config = dict(
    hidden_size=160,
    n_experts=80,
    d_expert=160,
    moe_layers=[0, 1, 2, 3, 4, 5, 6, 7, 8, 9, 10],
    router_score='softmax',
    beta2=0.99,
    train_tokens=589700000,
)
Below are experts of layer 2 (counted from 0) of a mixture-of-experts language model. Rows are named router (the router's row for the expert), down (a neuron's output weights, with its number) and show model dimensions 0-159. Each number is 128 + 32 x the weight over its row's rms, rounded and kept within 0 to 255. Numbers have three digits each.
After each expert's rows: "comes before" lists some tokens at least twice as common just after its tokens as in all text. This comes from a sample of Wikipedia text that the model never trained on. Tokens count by the router's weight.

# expert 77
router:174112114130119132074120111177082121146167136100144117141114145093137120148168130116112139176127128113051187149090134113093129177179082129148124121118100130058148098083174185139127110115177103084095061127070069121128129167204120128158139175129132130112140175120189083162135153105123119091166165089114079101104143168166198115151203130143170110168146089160141102121123125138161168152128135179115114129159132186167101070154057079107105105136148180101165169152136134175158116121123132
down0:174189122122067105097109127108121148112132209107145100191081151141113087070147135127095126139089151124166099103060120135156146128152111128188158123121133094123160174152189139168140170186123137094088096121180086187128136082126133083090070130181123112133144162152164130136149121129132119165149070088112174127097098152148121204164124150126091161095115162131105101181138041164158142128165075128080108080146174116112203170146098149183136134114092126151132124086097121144137123125112091
down1:086160064137178110128124077098181107101100091141079182109166108129145103083113139153062152122129122125157118133119140068175147111132123119108099065126055161166145135132094161094191093113137129206206155176199155141131119075119135095126151086164057160149140094152111159138135072092079090134129098086091139115156097092140138127072137105164124078168109064140107097212099099143121079159111118127111112167123123089118123107115160125138156105116137152121132082086119122178120143125101138
down2:067126073142149109114126188160147099120137102082167127137086147123151157094080080141147101100166118207124126250132117095111126161117169132121094108154171088137157130120135065111185165139161098118114088105120147078126066113123070154117117121102165129110179168101109155110145109064122142141095071164109098108139176102142129105162059119183096125144140131152160101161200103152174079092106131158097147119150135148115139122147145089104122128078112149094180146105160142088102114199141149
comes before: "\n\n", " The", " In", " He", " It", "\n"

# expert 2
router:183078130129073131116083119162073131161159159084136119144119146105161160138177113123129125170136121115052164136065148127056119182179105127130107118117113127076125097082164206150110124121170124083071086130085061120130127129195127108145135147126136133094133155111184086186125164116118110088162144085122080123095180148152164080156221127120182122137147084158144112160122135134161140162133135192084122134144135156169103106157068063107125107150135136100167176139131181166143133132135126
down0:148132136120076143102122120120120074151124100099190174129114120120102121134128151161130059160148130102093148141119148161129120083178173116179122120124113141164150080150128092162063171064141143112080125143156127126172099111162110133163156171117100159110063200123097122116137088150155156141156112085084134137161184111083212145128118104174088113094130079155177156165066153111170154175124094101132139094166092055137107132201140139124084194079169136057088125154153119133156117126104150
down1:123066145102107140176092068101125179170145123169118132128101148152124135154140109083127163121089117085146142130111125120105129138150160144116103064135047143117168160128157120054136149141117152157071113173163144116067113113100113126149141117105067098097122129142113120105117147098066152226101176125084188191125119152129137076138140129098049126085086082142147090144076111204159104223107080178098129141117131111155127157154134134146190145192139150120133137106128167106133135105124143
down2:171232137131079168195154179056127163127106098088185150134160167103154107164142135076131172116125126100077138141153125139126112104095113112122160107054085087094081107137124139117120070139050077131158155125131134154148145167122112113147095133086101152126128150163097220083103170123104092098115143122129143071119131144101127102063126117159130140114130119082111088155176130099102167127136132105164160129117081173069126097129137133057108068168095122167073124112105110156145114162140152
comes before: "\n\n", " The", " In", " He", " It", " This"

# expert 0
router:138125134124128160081080122171134151133152135136143118140114137068112186193117062124080128133137068127084117160131188089128096120126129137127114143081081179126146117061200166156111089107166087104109139159063107082118135121130074115137143126107157153080103153113210084135167167119112132098135155092118106078043119163125132084130127163164158126124181112156148115145113194140174137111131130171104080168164119115225103096145043128124135102136140158108163129131126141131111199133124137
down0:145134150156203111178146118154085107169156188119118135158102125143148133151080107144135172103181137115089109154111108127119107086176109082089133124093103138149116115147132173104160119080124100126152167154140116153168077123150151155185091154137222092127107136134164143138134123144095129109173110149081085192121139133149147102044122152147132186080120079155106138128138141144191136077102103085079089138118118057090140086120139141050099149150199128051155166184142128160139134117138075
down1:106113142132065164123091103088103114102109166113077135155175103134092208166134134134133162182122095163160100121122146162111135119118091152132115158079142173105077156120166121059124113147085095116107115154131140079096143162105161152194215138119133141160131181115070177079092143126116122126059083097160139116121073159075100113123205180102099109105134108082143132118151107108119141047118152115102142151150098097206094095137122161149161130097164148136116130100105089171108201131148125
down2:088165155095116090158128123124107170156123063091136173161124100157193148115090146083149137145139129178157160103107091128107183139130058147175162117134138105114175092146143181086129117106120141129107147136126160055177076164065150079160057110159129082082136124097130159127131151172101132115111184104122101148060150113118089161150143063105173149174149134117165147176142134151137175114109106174158200115144133185098129108131080120063136135051142168139123142128157101155101090127093161
comes before: " by", " to", " in", " with", " the", " on"

# expert 74
router:133111130117130124135076118139129136214186147056163133169087188086105107166115097065094114191124106118140121132130128123080110119128135119194152089114122115127112127079165216167121080124136111082150081197113117138102125150123107131170170162132121141138141197082154127150147150102115089124131160089147093098112128157158173135206209167137129123194118113169155095150095150132096111104191074159147108153128123161176073149163119108102093094142125133089141139171133182163122127167134154
down0:106051109163132167128179134157140132124129142154126136115149056099132044088098166072114149183165173144142103097138149122136181186044134114077170171053101110137213139095101115167115158137075101159107098186140144091106140081116173115115140138094126130104110091132203150079075135107149168121133108087088129124119122096169057142131135072127134145156091109147103139142155120164131070110102114109136167133120130070137151125091161155106087156158123111135159158138122159087137100143161101
down1:140107109122134116154104053075109147107133093140105132134120182088167110141149123161176177179087159100132173122175189177173171155163057149063162108098137145070180164196221128122112129160120131151162124195151141089128140127136058160111123149159129148125120121155145143097154094164161075111109136133152136118134128189154161129187074085137138109129099109138124143108131115138181102196166133137155089167128168109102130196111151160084139098076154085129105095141126122108133146116118177
down2:116118175109077135177112134154041135177152192115127100073138191184126126120106102139126059179117150182138067104073208062120064139106131118158113153088136161103131100117134097123136102183170125154182138140090162185095173128135189198115089141135164128148094146102122159151142091072137140166169142176129140125119083154092151121115147139050122094097087107169124106179165134106106124123130102135101112122078108096138101152095143117127120123106168190103126125108120111107101141092144145
comes before: ",", " (", " and", "\"", "ira", "'"

# expert 17
router:175098121132107151121115123166065122167115160131139109136114172111135131167168122064134094131150128116063154203079155124077115158201138121123098088106091158095130117091133175135102114082175095041110106162102077078100135138140121086152122135113201131102144135106150097167142130079126121093146138085080132090120150136122153097156189147140122132179160109131130085143131146144130164172125133182143113142229189138142125141172106103139120128175162182076117195164183136135172174124130148
down0:072113181068137166153105087157090126161182065049179096112137103154204087174137157120069140183127146078083146139079106159194143136063164173176129100094157095157147132080155139099144113143134125164116132115106108080117144101090083095127155115078113179112148157093104131106107109100166143090160124122123185174154126139150064079097139140140125065157128154077084128108124122161121122146092104135130139067114097140126130101106094100072141133138189116099148094151150114149122140089125099
down1:123092179149082140165117123173150106093084139035115157109109101062127090124075097183161107155130118172092135178134072105142103136141160206181119141126155161077161156132106199154124120137175088083141135112154140079105090151149147116159135106100124156106104220109123146159140113104102164098126123132099173090120171106085140148110127164179082147161065095103163125098164145174136102148111158126148154107152101096144122134144146087195121146113112132119159092103075128087179154163193110
down2:129141149162131157150155150110174144124147164094083145089173115071119194064091132134145124105117112120079136140176094199119126152131101060181137152145112113109185143104123041160161173165161129206145163127119145124084133118073102147086123107131071169089217150080123113113130123129144124170109183107140198122147133152141111072119128168109087099163096158146177102160133148116131113097132091125087155080134092149123099119125140145138168194099116192134161098165133069087132160132136111
comes before: "  ", "\n", " 1", " 3", " 2", " Nominated"

# expert 19
router:155125132098085139068063111192108122120120130131211097150122145118118110164162105120126129151173093091085157128095184087115101197135107164183054067144103163095167116144160147145108097063201134066109065123111098137131106117131092103122106131127190147065124143071181057136123137119131107123139119083066138132109127125181135090172171127125143125153155118169153076159104162138119115138131115163123077143143117193192084133142118139111113123136165126109146139135172118163184168129157114
down0:076131145134038156189112119135117101149108070083125117111101161178096129159061160152126063126110066144139151165131116042082149130119113172128163130143081198111183072089149126093114137078093166114088089122171129150128073134145106125204147135146162156191156139159092087142097134173139091118138124142155080125177165099158090063116172126116134105151151143123132167090154192102134097109085155140105139165160077138117158122134141149135078166131150155128101134146144106109146137085155102
down1:107152115075095130122220107143100068142081093122170133147137095138099140095157178075175170084094119178110110108149140098164122156182101120131146136165138116095163096115106161144108120139165142094174179110087122110147207163104164144134133153121114121188100121140039124100083129133124123161119136118047091123114110131130106124160127075157181072106109135174134135133124062122132169119122126145092118115141149079153090104107150162150192104083150143098086118206121162150135104178072069
down2:087168102135085113117150204144180141139142119123131125099153070115097103133107167076085156099170133147114087140065139073114164155145118102157129144128130127131144078173130133093132123157110112196055104100136160130121124147135086147082157163149206093129148146109054129213069202140100142143165130109131090130114184109181105117163180144137130123103140097126159137069103132162114103106118083085152178098129113097117097094088124097128112117125050073150193149080134133125149084154130098
comes before: " the", " a", " his", " with", " to", " this"

# expert 28
router:156114123081114129080063117166116120127156138114135115169124126125132156189138076117071116114190104138110189157119126101063138180138104156182135081106130167117167122081134168145121066063196115123124107108118100120110115129134100127129163132104128135126120151140155113154187148117120117092179143100063119103042145164193166078175165145117185119172128085176144132173060153148137149136151144195119087121146134184178108069180114095124119099172184124096133132159149131133143152141130181
down0:141123168143092189146185144094136134105127124152143142135100195113109121154153203135117128071147115053155147141163039189125086149145131092148081133115160091119159138109144166124152161156070153106121160166128105176174150138102063148093121129182169102105135129160162135115085077133141079135130108127173132067146098112185098143096145166123119168113184131104063162119111091191092150123165115131127081113077159090084142131114139136195097121098136175107155101105179089072110106115124127
down1:083131108125128168126130128105182137184071144135116078139085160096045110147140094176099149150221106115136121160098140102166138128084137136085158131147094092126131164102112145104109109128144085172153143135116122171124137128090117106172136113121099169141138152136094079097105145129136106074089098137105144180121087158099153121159076139134117132134116141058157177093176140106182057119129103163125119081108111091188210099069119120147168141149116169161118104146139182112082054068080172
down2:123105134152144099158133095154161092091114060097095179146093127133110112092056125171150147098147117119176065183105121135173127115070120173096121152173133135102149214147070103171158108130151092122165115043158089057130055108147130075105188146129097134133145140134145130195079133154063139051121127160142105117088189180104108151144110116117137131125116101107143130125087119132112115127151145136154103118165147122079080144132111148132106092124181101144136176154085109090134145191168145
comes before: " the", " a", " his", " its", " their", " this"

# expert 11
router:128070121098119153085064115179085124126151146116205126126135187130119117187186070110115129148207124074077131145084134113080104169137107191129115067100115182084114114141164135111087090062132130078105137124106102118112116143134099137164183162126138152130132137111156098170145145108092134114151122068109122114117189124188131082170173119117124124183116111166144027160079139168146132145133141168126109130137132172209078101122114120098108137162185148090119139123136129135149183146129116
down0:127115136128163134150145157143157109152126130108122118105121158128123160099139142172144108142155193113149111142174063159089182138085169163164092097074085162144101087134086169104160135080116225106177161116083170133123136131081124089155072123132093125189171117100162139112179116184108124131080148109119139137113124157131104080137118130048158097170142069148131106176116145091080105109099152137112128086140147094132076071091098107165088188162187100052097110177115135151115140138077116
down1:143110154122099129161154156111123128089147083180114123062095172152120088118142116115143077102162130112130089122093076146117079169131127109121157118156101115114172100110080117121116163118127131084164139133162159145104130166120098153165138178159096157167183157062100144159110108164160134093121141148119196174184120102093100100064130103081142130180113151154096151145200071111179151092130148121161183176141103153080156121123132108086073132104136118147086101142179018107146047103112160
down2:145157186146011137159137121090084086154128104065075042094126140167189171164113156116120149123081120174109146108119139189146130058114127131142081140162143129124104099126140105163148100160126146114125129108090181142102128148109124128114128176109137096114157131093143146061141142138114097177155129093083129119135144091144089187107143103112120117128167124123138141069091133148139103152098089125070187160121160157093158123100230157126120147116099129169169110143081163165143065165139080
comes before: " the", " a", " his", " their", " its", " her"

# expert 33
router:176106125142123105127104101120105110133181102115151098130139163136152140138167073104062125135162022101101142156109162118144130194120086122203083133085146130084127089106154170178109116115162113126044137110082111085099112156127128107122129151147156155092151161131106064114136114083060127126196134081144073105130159169110127080111147171097136129160139085108159127142110154121105157112111115195122129180169112145124065084157098080107112070129134128082130180199172125164155118159140151
down0:105210128211111096171104199088140111137030162065149138174118153177139131125113128121147065105161109125104175182138166119121164140177141126149104164128132113095094110090108134093178155148109116112133127130080149158081100127143107114147096102114096174106186117086146143133094107120165143127074119137138134136163144150088145142146153136103079116165152147096200119121076221109128184158141092123182116186118137121113154122129167121139084160123111097160169177105114123125174117129192083
down1:067135160124097149175131104120095167120111147127114085106146066160159153127121126122158169150124150164137117133191169155136087075155143129063099078110138102079100097144122127086145076134136145168118166156170107130136198110145171141165083059115164133062155166135092081132120182101149129151115184091130147154121135087094106166087109113112139121110119114138119109133192134123139093183169085046116123160086144148233106113109097138127166120082155145176146103128120116135167156122086050
down2:162135079132126112091076183094166149117139057094141128095113124153101122127069145130164124162152121127199188146111152118152109106127119082130126062103211191142169112134115116092136198102119135153148134088161156074123100153129092121109133115056123180161146131144097073089088065108114138137091085113169131096107115166141135166120087150112152140145124089084078115188158183115152066133091152114103153154150161153144154129108130109153080121093158177100183130086159072175101145103085125
comes before: "s", "t", "on", "ber", "bl", "\n "

# expert 69
router:124118113138102127124127127149112132135108179113125084157122177115181139146126124044126127135146039131040126157138176059118089155165136136139130108099146191156127084128167135185125111101132127062117099120111074098064135162163081072154128153074177146122160155072145103193103136085135125080121135135129117125118202174135120117172180113136150107134136093123153057138131159135132150174113176152132125198198148175121134099183111129119121086153118179109152173113148153147118120143150174
down0:099109124122128105114191124076134186088134094105134132158143119103153182201152114106150142118117117111143091123111129169067147154148097100091130058139118145213110151052143099135111137091174170134111114104137139106137121094136087136162161160133100163109181153029158137094114119111165146165074170133093140179142241134155155081119117130090161134168064132125156100134149101094049158126122155088099133146160090151142116098141138173139103129120142195095086153108124152124097113083120133
down1:092116160138180091152118100177136165127124167088153079124137106127100185114118118124114146176071130162117135132118158114094114112122133134101104069121125150166141087121098145081128118129121113103141100167114150133098151138141162120178147126154172167117175132124134101228067111109131096024156072185183159138127170086153081159096164117080163108142141119117152184107148199112120131106098110080062141133125138214068130086149082140112094125117064102126129091128085177137103114153142166
down2:170138114166075150075133097073139209164139138160114180117147173120078050171146132146109131147122168161101127158131104147096157124158113122163115138153153108070100161127143147076197158084193111086162118166184130118129145108134122183121100048194088103138111143119156183099130094141108117117143140122107164127057191142113129106143098157157157105111116173102103131150190132106153166141154113131123123095106145135111109143109148136099086162163129163097103125105118177087174213088129067
comes before: ",", " (", ".", " of", " |", " and"

# expert 12
router:198099127091113140129082104194130140110131121081132109219123147113148175155146102083096102157131123083091199116081130081072113139126130126147061100037079132112125128124157165148115125071200146054109104106085101134125121129138116080129118139135155129102125122090193125170166125068088098118182149081114119129075132131160150126188168128162129120139143104121155109143084131184146147147129129186098117160127209146181126125121107066139125085134144128130115156171124163173164146136129144
down0:164120074054109120086087155169104137167140195122125133108130142133149145169191126138093151103141156168082127141122112158080175114141145083144151112060143144146083155098128123130146164070135083111151082198159105130119164107092084126163141105140082038120119078132082111092079114105129137098154148097097140141121109096168065124189107205161090168138146164134145132141090113137179082127112160080104077136092182110163152129153109117111094134130142138165098216152092144101113147130099115
down1:106147126112154140105116166151103157167113141127125116138129124130120187147107191175137076125139143198124099157152142114141145157101061134034087089169191136162138147149161127132110136160094113174227153128137080125127176194194066146154130133145142145113201130156132138160098115170088114089160113184160091147050131121173088135153192132169125133140095182125085171142151094085136116126108164139165164133139151156149094128119138089187120112096141140163166115129142098073108115108090142
down2:153203097124135154066124186156062119107115115141127154066169103105130081113112180151160106134160220109073120102160123114116093138101140047173137142167109118112153131155111102127133165122142155114146087059112100114123131135152154067144149121171151106172170132152157116123126147095163098144104111143097131129151096126155132143118154090098119165135093109198124168152144129179106126109142141162097132087097072173177118102133136112058139189148103094164162036073108097164099131147093074
comes before: " he", " the", " it", " they", " was", " she"

# expert 7
router:193103180141108167125098124186108143160116184114141071142135156134158157179144090118100144105211096083109191147062142106078131195139128130119063089123061120126115117108129128148089121095184119128123069129112099115118126136138106069135147157124173136078126145129198130140127119094140132076189135076067091115069161141199154094142134141123142102159143133145133063153068128142156182158135130125075104147148141175203133134146130092101107090129135150066137157165161126122132127133131138
down0:143181145123142179057031134104135071099153130139137205118165099144110177123143072153109121145183127140120141161088097167114161143149136159130114114166189187089091098161177143139136131119134144111136148143078166116151068127195140188178191167164142098129110126114145123165154089117134141107069130178131054114127152139156147125211139098176151118143146114149146145113105077131140148133096154107090116090103096138110138122125138129125121117168125170062053092131131164111071122157159092
down1:181148130149112123115208114106131163164072118144122098143136150153134091117091135112147130124094103118120108170134156136193142134123142114111175109110121110149149129198113130116179163165106193150173138068163186098155109129108126163109147137133135125205111101146052114143128144092199135109075140146125087153118208217118130052068142137134190117122069136130149108129127057174132105089167113099112134086136080082118102113126113137163092103152181088082145100107158089110129119167134164
down2:085110108079150116167135142130172143096162107154124099124137083129094108102139100056195110153095122117083124138112136174146162135167094151094181122152155166100141133077090168130152170131085205191069138135124122105098091105154080072085173152087073195122106115126147134142095114128100119138122091145131141150164160130046143151218112138138132074191109102133086117148105114146109181086109044180162108140125143168121127069143124178117153102112089146158095130094151147156135135140142118
comes before: " a", " been", " also", " not", " the", " an"

# expert 42
router:122095116141086207135112086182099138175135164124161130158108132086103170112184119101101106105151117126100186124122152109101123169145076120137082107121115185109187123136184176118138117091183133124135069154101063132099129136206119093127134122123143155126153154075194041150172134099081064093138178089111103124115134110150151139125209167136176101149144129135157081115101153134151139187151133129131084210116133144154108112156089136135113121187165136097151174171137146124130156136132179
down0:115133104160132113073092153159142201119177171094126107067170110150197116106129140117130114114108144103135106127120090162207199150148164084142120109130157107099153128083181140166146135172130210103150158157092065114130149091133116117138137174133159095120131155118152094149119150145096175074080117164174173149097153145187105063152143120079117152168096105140106114151095129186087122122118165213096095141157108146076113084070138069163142157127120153105142154082165162098116137119131161
down1:151128178206167151143154177048170149203104122049124151125109203159149127129149164107138134176104103188154124182162169040116104164098153100162111130163169128098115132158139142156090113086160126108118144108103115166130138099063113120128119178182104136138107133151068158148098084169130136129170144121144125106108130159131105107112134133132074135164120155100123100114150164057177169098180178138175102139133145137102105147160146111124069095072100156120152161146146107147133157183086161
down2:108144138142134096076189163127146115079144170120103056110132129081149128091116187138183131100092140106158137112121174112109110066110120047129142166108124103154168138172061157134115083088144120139182222128106166150175159082128151104132120127127125139168146159118126112126110116137115096123159112113151096138140150129150125127150148107080117200146140154135128126091141191155174072091115112092066184090099139215071123125093129121059073105109172128137108109117146190135179106172122107
comes before: " |", " (", ".", "\n\n", ",", "\n"

# expert 57
router:163100124140075161102131109148083107167126125084110136132090144131147129124168110064123125140140042091070134168054189101086106125194146152178131142133106143143132118111132125147120096142131141105124089129092085130116078183160102074128136147083166194116119131105188109206140142088096121118183149147129128143120159185163151115197134151127158116139156140167154111131128154123130168166182106174135099217190153123203120141181145096137127109110162136072110174149131170153155128118132180
down0:159111080096159108159150089140161163147099138128147129114078194134137121167072109111104135162135196158171104149100121094092164151186118141158136101114167169119190114115145106195098125116116117126156169133085198097152129131121123057153174129140177162131088182093124068174198123111167116076137124056156153089107124120140205104118097139146091108150135140128097171102127090132107141075130139112118087117116093097153158150103093146180090112105089144086151124124074166078116144097100197
down1:143156156131111135048162100163176130131112151143132096170054095141141144136175092129163116127174157116182110091113076151092084126123140172176160189081143107146134124074148081121131104148155112152129180117075149120136092078111180050098086146134117151163104098152159130117127114158062087096115172169129134153161159209142114168142162123172121092148116164140097130159066168101104147090163103135151087144128067113146134150149127094142180174111100139130102196141156088079104148079105106
down2:103146154155119139093099180150132138116131150083174129100086139102144133122114154061132054126150162152129076092133175099164099174129190081152073183084138126111113122090088107135148137120129101134115195162082174132131160127113120131102100157152097103115168077074130104114144140175120108135094107123152160168162112063187146137111078148124112153110171222125092135126101171119138065171136111075061140142134165155174175183135127054131120157071072133152131145150120136124134126183105161
comes before: ",", ".", " |", "\n", "n", " and"

# expert 52
router:163081136075039136128085115146049098149127130122147040239088195118149130135151114098128112105151080130062155132085166095124102125199100143148106088120106144117134152085152161113118107127136133119116129125071056135121086127133155066150140121089137194107142154098185092112153134089106120066143136124137107124085115147175135100134152140104134119122150151146152084137063150153100162139141112162130113165166158167153105057190105113126120101116168130136152142154151099140179128155170126
down0:093119148096106119148101084071125066081139128101050120120174136121134164133073160103127131134106165084133081162123094171110142157067124110128160113133141134128152115077157100176078144083069102121189151127125171139123127115150090104185162101138105107134157201107116185134120152090148100087085154173185119153082105162102118083167129106136091085095102143135156119101182120079161146148147126119135162124092166213098129153107077164139181099195169101099154099088127086140101090104100140
down1:108186107217144119138110096192137198089122119133111172093100161121114166095124125176092131129125125112170142126163131104134107137126176113114198115103154139128158171137091174112118166075089201092116174076097079136145124064108086167111112123062132125156103134081159131125112136167145177153138096128194135155150163075126143112128110113082109172112104146196134140155133164036151123115165121143137114154117098160134091074146113183159137123137133055110086088126116095139103126068092142
down2:114119117081094142105029131040144125149189141076170088149139126101105135172110102182146138136193170114143111136081101146052140102123087065122126101126110131118149144125150072122113188134103103100103105164157104103105154099140144142166139131124121152124108136152192091180126119101111192116125087102111091170114094118166131150158136064131140094073105129102143159104176091129077121168156129136116143148160122103165098157109102078108117178113105197049101095095167125193105107111140098
comes before: " |", ":", " medal", " medalist", " votes", " hold"

# expert 23
router:150074110071116139065074122189109137125132140113122100142108161136127135177131085107123108185197125117099151140111133118080092167134134170156124077111134177126189120111144132152085105112182114086090079110098111123089087124155097129136150147119132130137138142130129109134201138099113121130165115085075090111090168138193160073152137150123206093209126078149134116167065145160169158161127144180123106128149137171202110116167125111156120112162157132056147143137138134137175195128153201
down0:123121080206151102111120167091125127137134203118110096203129117098141103077109168107115137177158143122127121094138158111184150152143145105117127094087119065067136127120087152071131085204116108154131124151142150179124093138100085144153142100186149135140175172125093104127100067145126150120089150106144101166138092125102130143112091121118121091050099112113152121175171087164132186123124139155140090176038103129192166141152113131188135113090095139152130094050156089092156128131085141
down1:107167095132126150106159090104145220127126139086188101154084148112124109141141102154184096149133110126115128107136124085122151162165110182137055153078149156133134138162119116142122145111090129115140059132119113149127124128127150123181072124128175154080160138098074099157095207160111172208130136090148102132105173145090167174148099143126175135096187061140109148115131121066113123101174128115134134174069164107194128121161092113140063168148106081119121150128156122110084147207090161
down2:111143160143148106103074084188127135138094095191119097109129120136155150124157126131129153108126127128192147110125133096069161151123153070098163084112103137150105147170102117126136144115143093135084174113111148062161174078129096164141129209168139105103167097041078100108109169137116146116142146155093130108127141127132069132147117059113152052117130101129085086097100143165111163141137098106037136112137201166142156138157095095088097112094153144107059161131048181104107104138123099
comes before: " the", " a", " his", " its", " Historic", " their"

# expert 3
router:188119130142121124097116132117130155150119127114163126176082205122131090158135112056076064135153025125114115147130172102104115128140130123132127103130104131142122152061138142156087070143179110121128139131060074087086143132135113097178137138136161135123148160061158080130144104076104146122146156081124118083123150121148122124160189163149123118146139107172140131151072160144163145135157161168144116255141118188140118122146101065147094113106143131112186161171159152157139167136166180
down0:155162164188122100111159105121116104184093210119132144141141138146130092072053168137152083167071122152095116102112113113100147103155151102173090173133100095138131094134158114134080162150118119184129121111125188148096153132168077181113120127146115153141133110183064140134100145137206046107136100176182148160193152214183189161078117109122115137134142137136130106140116073081101130124156076118150111116082171128098124100150114152126165142150093104132163097093163134156160145098110142
down1:111143085106141129151076091123101099171144162123097167175123128123170050134103091095135147130129136164134109147125143097166098142144139152143131145166158115143187133148180084123105058036112157172167177149107172117110140108161090194069162151108185090188127177124161075171136130108137124175168146142084105152075156123146147151132089122183114100123120146163095168161132100084162075167150162136190109106119076147119119143114095122100156152129186191143193123133120136143081105100153091
down2:206119092142130148153179133139128087141123115117143113099121130139108135113129130099126078160089062059163137161120139099175155165179079155098108134148141094146142145136079159157206077125160107131135169071099116098164118141089154164140114125100150154186110138124081168116132199190159148153168162167159107097150146103102116110138095141146122113128172133164132129165130180080133175116227123138171116141085101135170095189150099181122099141145075154127113117101159162116106150051066099
comes before: ",", " (", " and", "'", ")", "\""

# expert 14
router:144106133140036160074055106149088151137105176118131072166133117134100172189142135134085149136164044100067137140079183119118086128162140158133102095091086198126110111162155118134081130112179124085116111199094084139117106118185118069124112135102158153092142155103195109154162130069130108116161106101089145091050134141210171101135145163149119110136109125138140099147140197137151129143115145114096158161143141114174107123202108108122129112131163139099124129154128116159148154123160110
down0:170105100158083178084110106102176123133070142128149124144103146130086117111121160130118193124131111119117130072131131167142157141180147171083125068126185124100144119141148108131117181120117153126162165112114109135201132139120157106129084167058160204101064161147179129147151096157129116141104091144159132064091128073092128147129086128132104142084129154113201117151096048082170114150137073134171115139129078106146148054136171177125155153169148074112126130084159109086132121076080156
down1:078085098157173082142118143126112208105113132110139111087088110180137159105165112143136101096138185158159129138193110115125150135105143114144098111168177124045121138110097105132149096165112150217160121204144116107084171144118159128091141107082069167167234111106079142089101127152166171121148122138127103132152097143089124179161080117139160148140113156094169132092196172081127122148092126106132158152117119091127127147152162154186182165119132140115141173151113131090170080123122094
down2:067129095097176137147154125128190137091089138163142099157191093165071114132153081120074189170159100103174115153081117147171102151154147152142096172147125151150120151121103125105114147122133101173142151163119113153114174121096086113098081128127168137153159216117148178058150129124143122151136147091127170087146120084130154134108105116098112107168135129058099113125124150140132094162141119079147193136118052128146105141193096127101154086141170092177121167113071063139103167072177080
comes before: " in", " on", " by", " to", " as", " at"

# expert 76
router:136094119135110127096127131137130105151122142078162138141113126134186112169135119059098072179127065126121132171112127077127068113122134120124139115139092201120153097107138163128127138060128101125114131140123135056112130163125090137207117151068160141131139126087149129119174214131106121141122137078121122094111163145134156127126165209193164110114178122153200125195093131156151168162146118166124127151212184215128116127139140114111063093150162151127201126137159148121158128173144121
down0:103123129157141113133166119116140095138061132090143141113189166167179178127173158112100129153150136135121147120083119147105111113134107102092130092108144125133147167098133148081158099139149065148151146172108151093239103166064124100123139078122160111097090118189054055160148121131190132188127117109104137106134120158103179134112106182104078166150119155136146173152113189134169114149121094106153130154207101097145121178112172086118140113159128112191211107156125125109096121083111103
down1:122182152175111111078136203154143087158126164152098117092080083127125150137121104136206101146114133132174109126128148119126130150137106150065135164093115089084169058173112085172108091139118101117144095161188115135117118120114120133151126072124110166155156119168083072132123119119144167099176089146142084160217192130138143123100104117146054108129152130070102153146102174133088147117112151104163164155114068082147092060181123138098100089149109146039127110134124158132106146180117152
down2:109128137143153094127109197165171120143136112136115100114129187189122102156115158166094102128080107096115090115188133187151150076147131102126142125109176056140155164105132198150164055146115108090132149140169111131134102047118127135104183121058072144147118127169143140078085134163167135073115113133130205101110171135134051128093150128123125171137117088154098141130118131142107119125155119137177094114149186197147146158128096154194114184124073080145157104142134127085166156139108168
comes before: ",", " (", "'", "\"", " and", " was"

# expert 65
router:129094139148117174090060115192112135135154130137128097133137143105151145164179077111075122120189129082123169143126122101064067162142140152162076051116080127118157117102139157136075111082196135115101054173101102119107109152134100056130152123079123139103137133130157106132132150093140150111191165095086080109131119132201141075167175127123122101186140132117173095160106131166169148142134141165119121144146163124218101145152146109085091086134141155126127213131135113125175169140143116
down0:111045180122095105149155168152120141128132077178110151124112139116106185105151134134169110176139120174158082139113107123098168171137078097129115081187122097127041126121140157087115116064155098147134147149125107150109141166111102120124125090148134112106152120190169117065170095215093211121082093135183105148107141068138126114099153119161077075140150180143125129101112117145123183127106147140096118100163162138139165116133128138082145087096109038178147086126126147121115171101099083
down1:101083171090143098134179166106161123107178159156141116087075177159137137133089113135113094127122144085160133095082174078143126171150146128084109138124166134107083117050148124140150148121173125101136140107141110142078140086162139111146168123048077092200089128145098118115166145118147134104150123120188121130146166102135127112092109080148052102124117126126103182145144123158102108114139156153145050198187119123151136137111161070096124183153154098163120129080164041135205108115118082
down2:098115128168151157164136121117127170129108146161127139095131164137183117091153143108098187114154155147075159143152070188091128093142106112098092092195105107129088110108151136155102132158150069124109149166108137181118174077105124058073151160048113156103144101093140113128109106112085097135103147126213079108130150149135118142105105141097109152132177160089174117132106133110134134173106154095183118181128171126114126117168053133057140035159086179144096170091070155111131141124114131
comes before: " a", " the", " been", " an", " well", " his"